Experts of a small language model.
Size: 8 layers, width 256.
Experts: 16 experts in each of 7 layers, 624 tanh GELU neurons an expert, 1 pick a token, a softmax router.
Training: a variant of Muon for the experts, 6209 steps.
Below are experts of layer 3 (counted from 0) of a mixture-of-experts language model. Rows are named router (the router's row for the expert), up (a neuron's input weights, with its number) and show model dimensions 0-255. Each number is 500 + 50 x the weight over its row's rms, rounded and kept within 0 to 999. Numbers have three digits each.
After each expert's rows: a language model's description of what the expert responds to. This comes from a sample of Wikipedia text that the model never trained on.

# expert 10
router:430535519481588505586573487442532457473381574565478429447522507488477427426460530545458549530608456571491548527563499544476520479599500576453457496495470548555456494460633435511559465516479476595519515456526530400610497514531454503441448540492497442478466450525491537502479528527534517391521523464580404509550506552561556502459486519503511383462592529514484500585430541543410465522489482501581522538485518555528550449542514500444462478526563482498525439481518551453389478590455544532518422582547514565482488525413502537469423532506490521492399386536442540527567515422517537464398483477500586465536484445622547453504433456533561469479557513517436466475558485382472534428502491395441482587501560503453568492488470481475551448430468491461539480517479480412425460436459510
up0:578539492504492497490492525450472441492603586525481547479475485521474530491537438527447545470468473469493400540502470569546512504468567488523564561474482543535498487515568531437566527437452490463493552488480545450540496510364501669415487498504507470448381485553568529451461440539441521473522451473539468605562481576499502512482537535570541564399470512499506449556552451520512374575458594491457490508595534561494517536486503495553524455538457449446580510549537482446544502391513480426526587578473583456515570574473475503613478430502479525419435521471468518556616477512412472487472502507519570484494382479480493435549474481506571491556494441534446464586463489427521472501520437490494478557455601475460566430446528477429617461483558617496392551489482506458524528499581424
Description: Prepositions. Prepositions linking a noun or verb to its object, mostly of, plus in, for, by, from, against, between, as in "member of".

# expert 15
router:471586478570477478585505523565502500535608546482450470476463473590536558456593529511461476514501459461513473533479536418555473503562450519536426529478516468460564588422486468479356414465473455420495485483453515472462506400466560439498481496542569497478418449561506567385465536482495470552503553475388477488508510469524496462493536523518557546444497519448424479414429595468529537474511561472444472472507542465481478630406492438466435501450543491637538526563516419494598491553496408436516546511421463480413561580601483522459538457497626467556505507531533507461585611465516524606580467491524580513516512457472468507492502390475532490555466514431411408479561564483517507484525525411617437482518517513528443479440451428518458492482520490494481534460494462503441555526449476
up0:443511427567401600505552582576435514540464489570505523485485543582605519454410462516522460556486461476534503411439442560526542485561523533434533547518517492541494457426460470505439554553496502546503517493520526472409397466428508555442488500514380509513514530542517436548500503532445548480461443529449349421519515552504448448458498513486433502474531535499500572450468480329506471453525484461401538484431606503471489507469551442529451469483499454573495507603412547489586524448552578436427450492517473541503496481476497564442481628500472462576464532522513467490544435444548492514475518532414456534402480553451422466473488587446445582530535557435443499533392448546546547553419461551544545489446552462522474432444565510581512497515449538534471512404479464579528528441507489
Description: Descriptive adjectives after determiners. Evaluative and ordinal adjectives after the, a, an, such as large, first, top, important, powerful, and sometimes the noun that follows.

# expert 4
router:442604498540473477515446517571531559557558515487434400545449391571462514498607504457484553464524557463553478507461415436515495475448489598569546453499548412458435533514470506480505500501473461449549444446487535510512527446475428513528505537472524511512530357570489495497524508479537498448590466462451464417514506562501507505533435467514411546565419457482559446565459473493536456522470401520464565498522502585451471544560425494491466440486508516452446602425494379430618518449462586533477533485492552411394550512489663469453541584402528567513541590499498488530465478471470471533461425571520513454493509573439520543428468501518431592498518564473493464527495512571489494525455368478504468522531462554479538503388518503513498536453491529498412497487469375561506494504430418
up0:522375582547489518546474461549542552442615359429537525496546607514467514483509521466535493400476526511499441492418395510504520484518411550476572431442544646508460455546477528539457503473490500563526534465567418537424508579535516440525550586409573451465561543462417585453580499524510484426502450452547539543468460488437543490492354527536490481491405477505497461576549487573583491587559538505512468450524563540423528505457445441478552498486416527519489511445540499484529522506443579518524511624519489478534381494475548492423470508447428527510501476484539494458477504547484492540451570523475468513429576504467611466568558476516517452599412480508489475469540517515425521502518518521493468567424509557468475493519473547419431461499466434480577505526605472421499577480532452
Description: Non-Latin bytes, word-internal pieces. Raw byte pieces of Greek, Japanese, Thai and other scripts, plus inner or suffix pieces of long English words (terr-it-orial, germ-in-ation).

# expert 14
router:492483550433538415496547485509502454484487443528476496424503580619528488494587508541440540471497504447512514481553437437528495407545437590560501459528548521509543542607494437473526457410471524536482402602421451555467492512510411482453433522477552536482503534529426507552474503552490503501487567611513510521563471484587507493564580448480481505557437542426539433489447524517539436512385442529503444462501434429555507600479520500481542561462496443510549508585478566517492494472537499551535531563525497542476603521481489435428532628560527496530493538484486486432583428442410525587508452501553384504517532592449460555559484465556585507489519492420514501590602534536484576544455434504483462561483543553528476479520440561497389591587548522547552514502542432533587526424522607
up0:465516422461527479494491442522466624473497492561533533495487603582417495530510490587488440459530514470558437495501536430488427498518489531439464520503463535534414427479501453509506477517392429510613526549596502414441464447498475413516454456513629508459517511614461428547525442491474459422557533379529520568523448540476521465424483437548522500518466523552380473465481524494506505471568494523396518543472394511505482507435452407524548520494505540509510478482451418439544475380473432530579493509460476530539495407487445532561467560577346555505500462516477464465483453559392326513422527472537479481456546518443565522474524511468489542512480502503415411426464542490525509443525510546564568487480545548588490452437444563498521509564568477484503550525538483500598454492498509
Description: Word-initial capitals, heading starts. First letters or second pieces of capitalized words at heading and line starts, and opening-quote capitals in titles, such as "C, "S, B-lood.

# expert 13
router:572538559416535539453537521476553533465442524585553404450505531448424408534470448529511453496488577477399474454406543485468489413542434492399559498495551503450491490456459478561341511573487500506430501467455500518505437462477587508507505478454438474515540534439433477550416478412457557498465541492574543552462554486436527477505490540569527503497485487491503525436575530409584506487547452518507506522479484532502529488488489578433515483515623533461505461482548497413507489519471620492494559558579618469494493498525451509464555527632432539544423526488469454441419438456447553480599516467467430474518492507615559517408425510524464491498448585493547458459456386558508447633528542452518485513407563530457570539529565496455460427492545421600538541487542480508458514483447496
up0:529414516487524471474531512516498521387541530466497596456522551539432579547498532485506483494522400480480476531456415500559613406553551549443448557464518616430434466462457455454452471519537517484426604525426474509611535458393516530484482501510522492547525460502525487511511442550391597412518485528477494508592433562427446421418495506546464482541528600474445609493514535495604462489500466619479442576412453507505532488466477532425487472508582490542550581494461504469425548507513498503498562505588549575532429473543555519435431499609543495485479575534468440550456485516391482528451594512399512442536500481558568551465430409407486480453491581505515479521562534541478513505497424436472503530491465529504491612451524529556465510478512441441507537547536558519501448558568541
Description: Copulas and list colons. Auxiliary verbs such as is, was, are, has, be, plus possessive 's and colons ending infobox or list labels like leaders:, Complications:.

# expert 12
router:471579374457465563565471527497523528477404452565506550464460568498525433495539539584518469562466485401516488463481438521534437503412517536443411512506517528471516480464399474500388453550498486488453573544551587479528552510483498485510522576528544439522508667533502424494533509498414432388489475435559569450545565487535519482470523499423519504419595481494539572605580549562431548482503450477537457545513514454529490454435532472522494490454566463616466502543483439448445473374495483532462486483537516509479588428532540597484496432503497502568546571586526528500542500489563557442494489562561592529491510481504489503558458471464505539455513546498584494463467536445564414371474426544590537477486524502514523490599535601564473532420527473416526523556454539499490423571548480
up0:472502575484511457444510564471517561526560444568511550483527496451418460367544568581434605590512472536505501540486539468488488583565444459547477457440474441484470382546540458548488491561499467523481502481472459461440539502527452446441398558437545441428412456467440552528497425533511480547525421468536510538486546568515505515555446560470412517393516539608454491469551514533532509479523509513511524477505479428536549411516628540485512523517408556564522387454576501502481488473570472508479452522555472509443551410465582535481540442423528439548493500459521520529439491558566575536523643537459510515558486532523449526470472445561574506495408492512444473456438553437427502552428370543467458510502491537473577491410463485494578460455515467495442546527385526534484570572411461
Description: Determiners after prepositions. Articles and possessive determiners starting a noun phrase, mostly "the" after of, in, to, also his, their, its, this.

# expert 3
router:482462475514534486526539567628456462446476397475487409479509457536439534566484508417517519472563434568465511530430340415437502510599467513565527505452491473456454613433515556583510586474475563452464555536461462451420603548552528554555348490504475507566540466421537444469627442534495567532453573498577484417533455482512506519499551525451511568511441519563485525514537476532476555461531572506537516512515527487504458511483449490496516509452426439521504527428505448500592517509518532516533487437492416447418460550564476495544517496430487573465503514368444519467491546601442570513496530538453500564475472546631518417605560493495531433492452510490548472457471531458509503519488439525430538381466470446571556464507535484545463493479543472532423494448527493542411501566475411
up0:494594485462512511521469471467470474538483533647447491496535532482514416506427561455523383538371467541533425437540565428454555479541487509522537511568557426403539451517453475501532460543531548514509413527396374537535443510423506485525506449501553502441568580472550533484482530513496464545519543411506616535515529524541507516410483535517508472369498524485511546479587517569518514515465532526469548514517500560541455495466523464559597498532610485406497462497484491497475463503554574509538407496488486461438434548467446506524489560432544450564540480480435505581533515531582561492488481407512503460534538568526532521445586541574574565496482502365533506467598501537542478483453496477522529396443490511519530553568610555492456550513498438470421539577622566368523500491525451
Description: Country and field names. Ends of country, state and institution names after of, United, New, plus -ia, -ism, -ology endings, such as Kingdom, Republic, Union.

# expert 2
router:495544373528483451573536510557490594488493395457587405527545508573403509453504481400582516519507529474452443496581431507463492481474512497528535490461493414551412506531524569565472530521500693479570532460512482596514534441538426460431419493521560535531509475583380475390527430501506381530465464458479484373558452576447539520508543479482474514548497487565416487440475474554502430455489501493511526544482496475528474511510456452518441564538418526516506576440572433406563470480459522400510547494455560451481470529584547535524533485427540546448576521507566437551490508477519459574403560473419515438527470589580547434521448513525496494503499457557506483539478541561484455547553467540479428536474456542469458512423544481549470518598503465504474508452460429557436432518511492
up0:482437527599548477539517468496499585474462483518588479497506483432502535479482571469480493473529480513471366568517554448562564578460470474512510549489488431487515569509505640493539602483550577428605468484483511466531530535438502595565388525475536448609520516424551550560499566544452454467550446557539477439626537520408501530441475522488479524563516441546581495522478388516477509448474490493543562494530540558466523450481595485483544464438533541496495473543540518500558636504495440456419540576586515481470513516579533534644424493530507482473532493460476524479475525493392472452505546522461430474525471473545534468550459483424502467494597503455458446558561471484494488495590644471495446509441468435524546479422520484464521436496548516564442458498410510449605587419519439
Description: Proper-name word pieces. Middle and end pieces of split personal and place surnames, often in cast lists and tables, such as Aron-on-ofsky, Sor-rell, Hennep-in.

# expert 6
router:455480555525425456437508461503509513477527498473513537566552451494369399513501509558561457550477565559472498512468511609599463543486449400490596509553443513537496523487485563335562521444583577518546412492563461552514430373505536462426553427535504522582494473541495445536498441474550477518553560528425540547423484491533489457532489457486491476453501513525651461469541535476549514577583506503483501542549488457365589486459492572515519514457424617520433532499359481554434528532513440329452571485476493484522451512486463423551459554487519408502553529493470497465491522484520467462469521497567470512461500449555526583563494521502487480510447465479456529599523495550530516543542538587514546519565482478478442514521411540486543590514500503538448485542474516526415587426522493
up0:494518553499496434495535443493544563475382558414511530562494551498532435480422537483478644462480417482485570561482605456471654454502548488517449545410490535516552491552474575494485463436547499452551551542491551414503483445604541446459571444546441565482579540520571464460513385497440544439563431476433574498537478518535556456552458454624460509497427525540421559477489471512527457486456453476435494498457519526481485496425629459601502468488428448611523553509443528496438496507415550470557513458519546487370449500465452599491538550501576525479463445451474528450420432521513398572380429474489488433450530505434505528478494582554559548496426510519508457495442487433556502462466531519480464526495510539473477433473452497553454475578468503575481538515527469503488535525474480
Description: List and table markup. Line-start dashes, table pipes and line breaks in lists, tables and infoboxes, plus taxobox fields such as Genus:, Phylum:, Binomial.

# expert 8
router:494428549405422503461493621511464581531590491540398542575454547495569422547482434533593473529435470500574532503572504502487551502515471447374374447530479486480551516486565591493458429425493453436427475470536345505487556520416519451541504496506422495448438482501490497479442518458500515579481489523561586481488420507431395468450575529486571487537524464510490471478592438405516599453494536508498466557465438536533506535498480537592491476550489476463497519523554507530477505475539400573503390521585515503498462374487501534464499470551588517466512425420541470551530589505435511482432585475500479496467527459472511478440606505446469528535514460453561509445587510575505499496561568482476474417536477418596569470473526524538498475487495516565449529621441534501441504520503516
up0:503455553425509494458529511528534539493492521425546464434461497589510453483489533500513562521533502492439421409558556500479471582596526467557548565464417462370506535490488511549574476431556564524525433513447511502540528492496473474444439498492446561461495484603412566548473576434563500441461451507469527476411471542462531460520574478394524513473361503430479512485557479626507576500490612418459528392458604488461555446529544539580504517554499460577515536451444525577447402489519491533513459527541466471496464458435502510436470546426556412457476527439486551506469573442486396525472511422543542379523507516440452610609486437504492615491552474508451517537544494528534479554567459491477554539503490493425504595530501602411516481495499562493498512572513477522456561497536569
Description: Time clauses in biographies. Years and time words closing a time phrase before the main clause (from 1963 to 1964, he), plus when, while, announced, however.

# expert 0
router:525467527517562526403564426496421517542463522447445523548557445441514584529436563494405420454531472534583513542497468389549591448457578552513476553466538517486583426433550524477487467496469469562583431564506482591531504489588532425461487583514553513491495464480580474498453489471466447480481454480456532518489494456460475588442518504543488522458548455472457481496496468524530554460489491420415563565547446498502523469534527447467512540497528409462645443499511538495617591511535546421527489469412511469528493444473432436496555504608532380492568595474534524534494535548468410485513483479470548378499565466375459511581610540526504523489553597506448531469470486427475489539478535584501497436559467465413401511560473448514475413527526485529549507539479521552599528466448578
up0:519496571560533538468429535607398505527484480484503441544531408498416500553576424490528435513553488491485541565444531455600557463591549463496513472555579501463490457451483514509471502469458545422565448505480464474497547514504497571560521484554552492530514481434510431455500446503574517464559407476416528400534451518497474469519438508544484502465386578436487561435458402448423538399468552496477495529532537527598592436528490470523526583500530535515612463439399405487461563511517577514486524560449479425455509435418522446480606502565500437396519453500488539564474530594479490598496570503385461438486570505412476527476564413488479443573439492476468489366510474425451408494477468455462439424533494452502510526477501525466529455480519456466466485578532551468549433550476493
Description: Sentence-ending periods. Tokens closing a sentence with a period, often fused with a word end (es., ed., 1989.), plus the following line break or opener (In, The).

# expert 5
router:514578458586396554578500495536462512488457520553578430503474437567505527445473497456447560456477582516525483527453571499635499405519472429545552500512468495531443541538501470497504553468476491488351541515510594526404397543565501507510546496414505537566394451460481555427524473509505513515562602515455537480527406557587486517646462554505466520513455484498453513523437513531498424489576443460514526515544474509454500503583493487535502573414492439480583526513553491489498570524546430550487518438472464515569579603494497482516476497408509504584477562411575479505459503552519547597544419558543428555543509501499502538466475531444448466468496579540451447593561432613497504499455560604467518563535572551434437539517458531459540456547509560491427401430466512499524561548494505
up0:539509505476407485574441512615488499553368486401535512490513464552401547564535484431585443449402476396458471456475485472477483402501464476562500565514541465410519456470514512479625451541512504494489424484435486487424483464498488539435605419447488536557465421457442534489436466455496507418394512521501573452508494498559459469455529451475478502538453501527471475535520430556497584413574408486561514410553573546445583498421561543487396497534482507461507488459538581522407482528528544498501489484454422451453448530528534433546432465466568473521473561479539489471487481563441531505520568504442477515533483558548447502417514556542449510561519491541509406479595472561518423495536571541577417566500533524493511495433529462495492484425419340429403438486470487478500534533484466
Description: Table headers and math. Opening pipes of table header rows after section headings, header words like Votes, Player, Goals, and LaTeX fragments like _{, $\, %.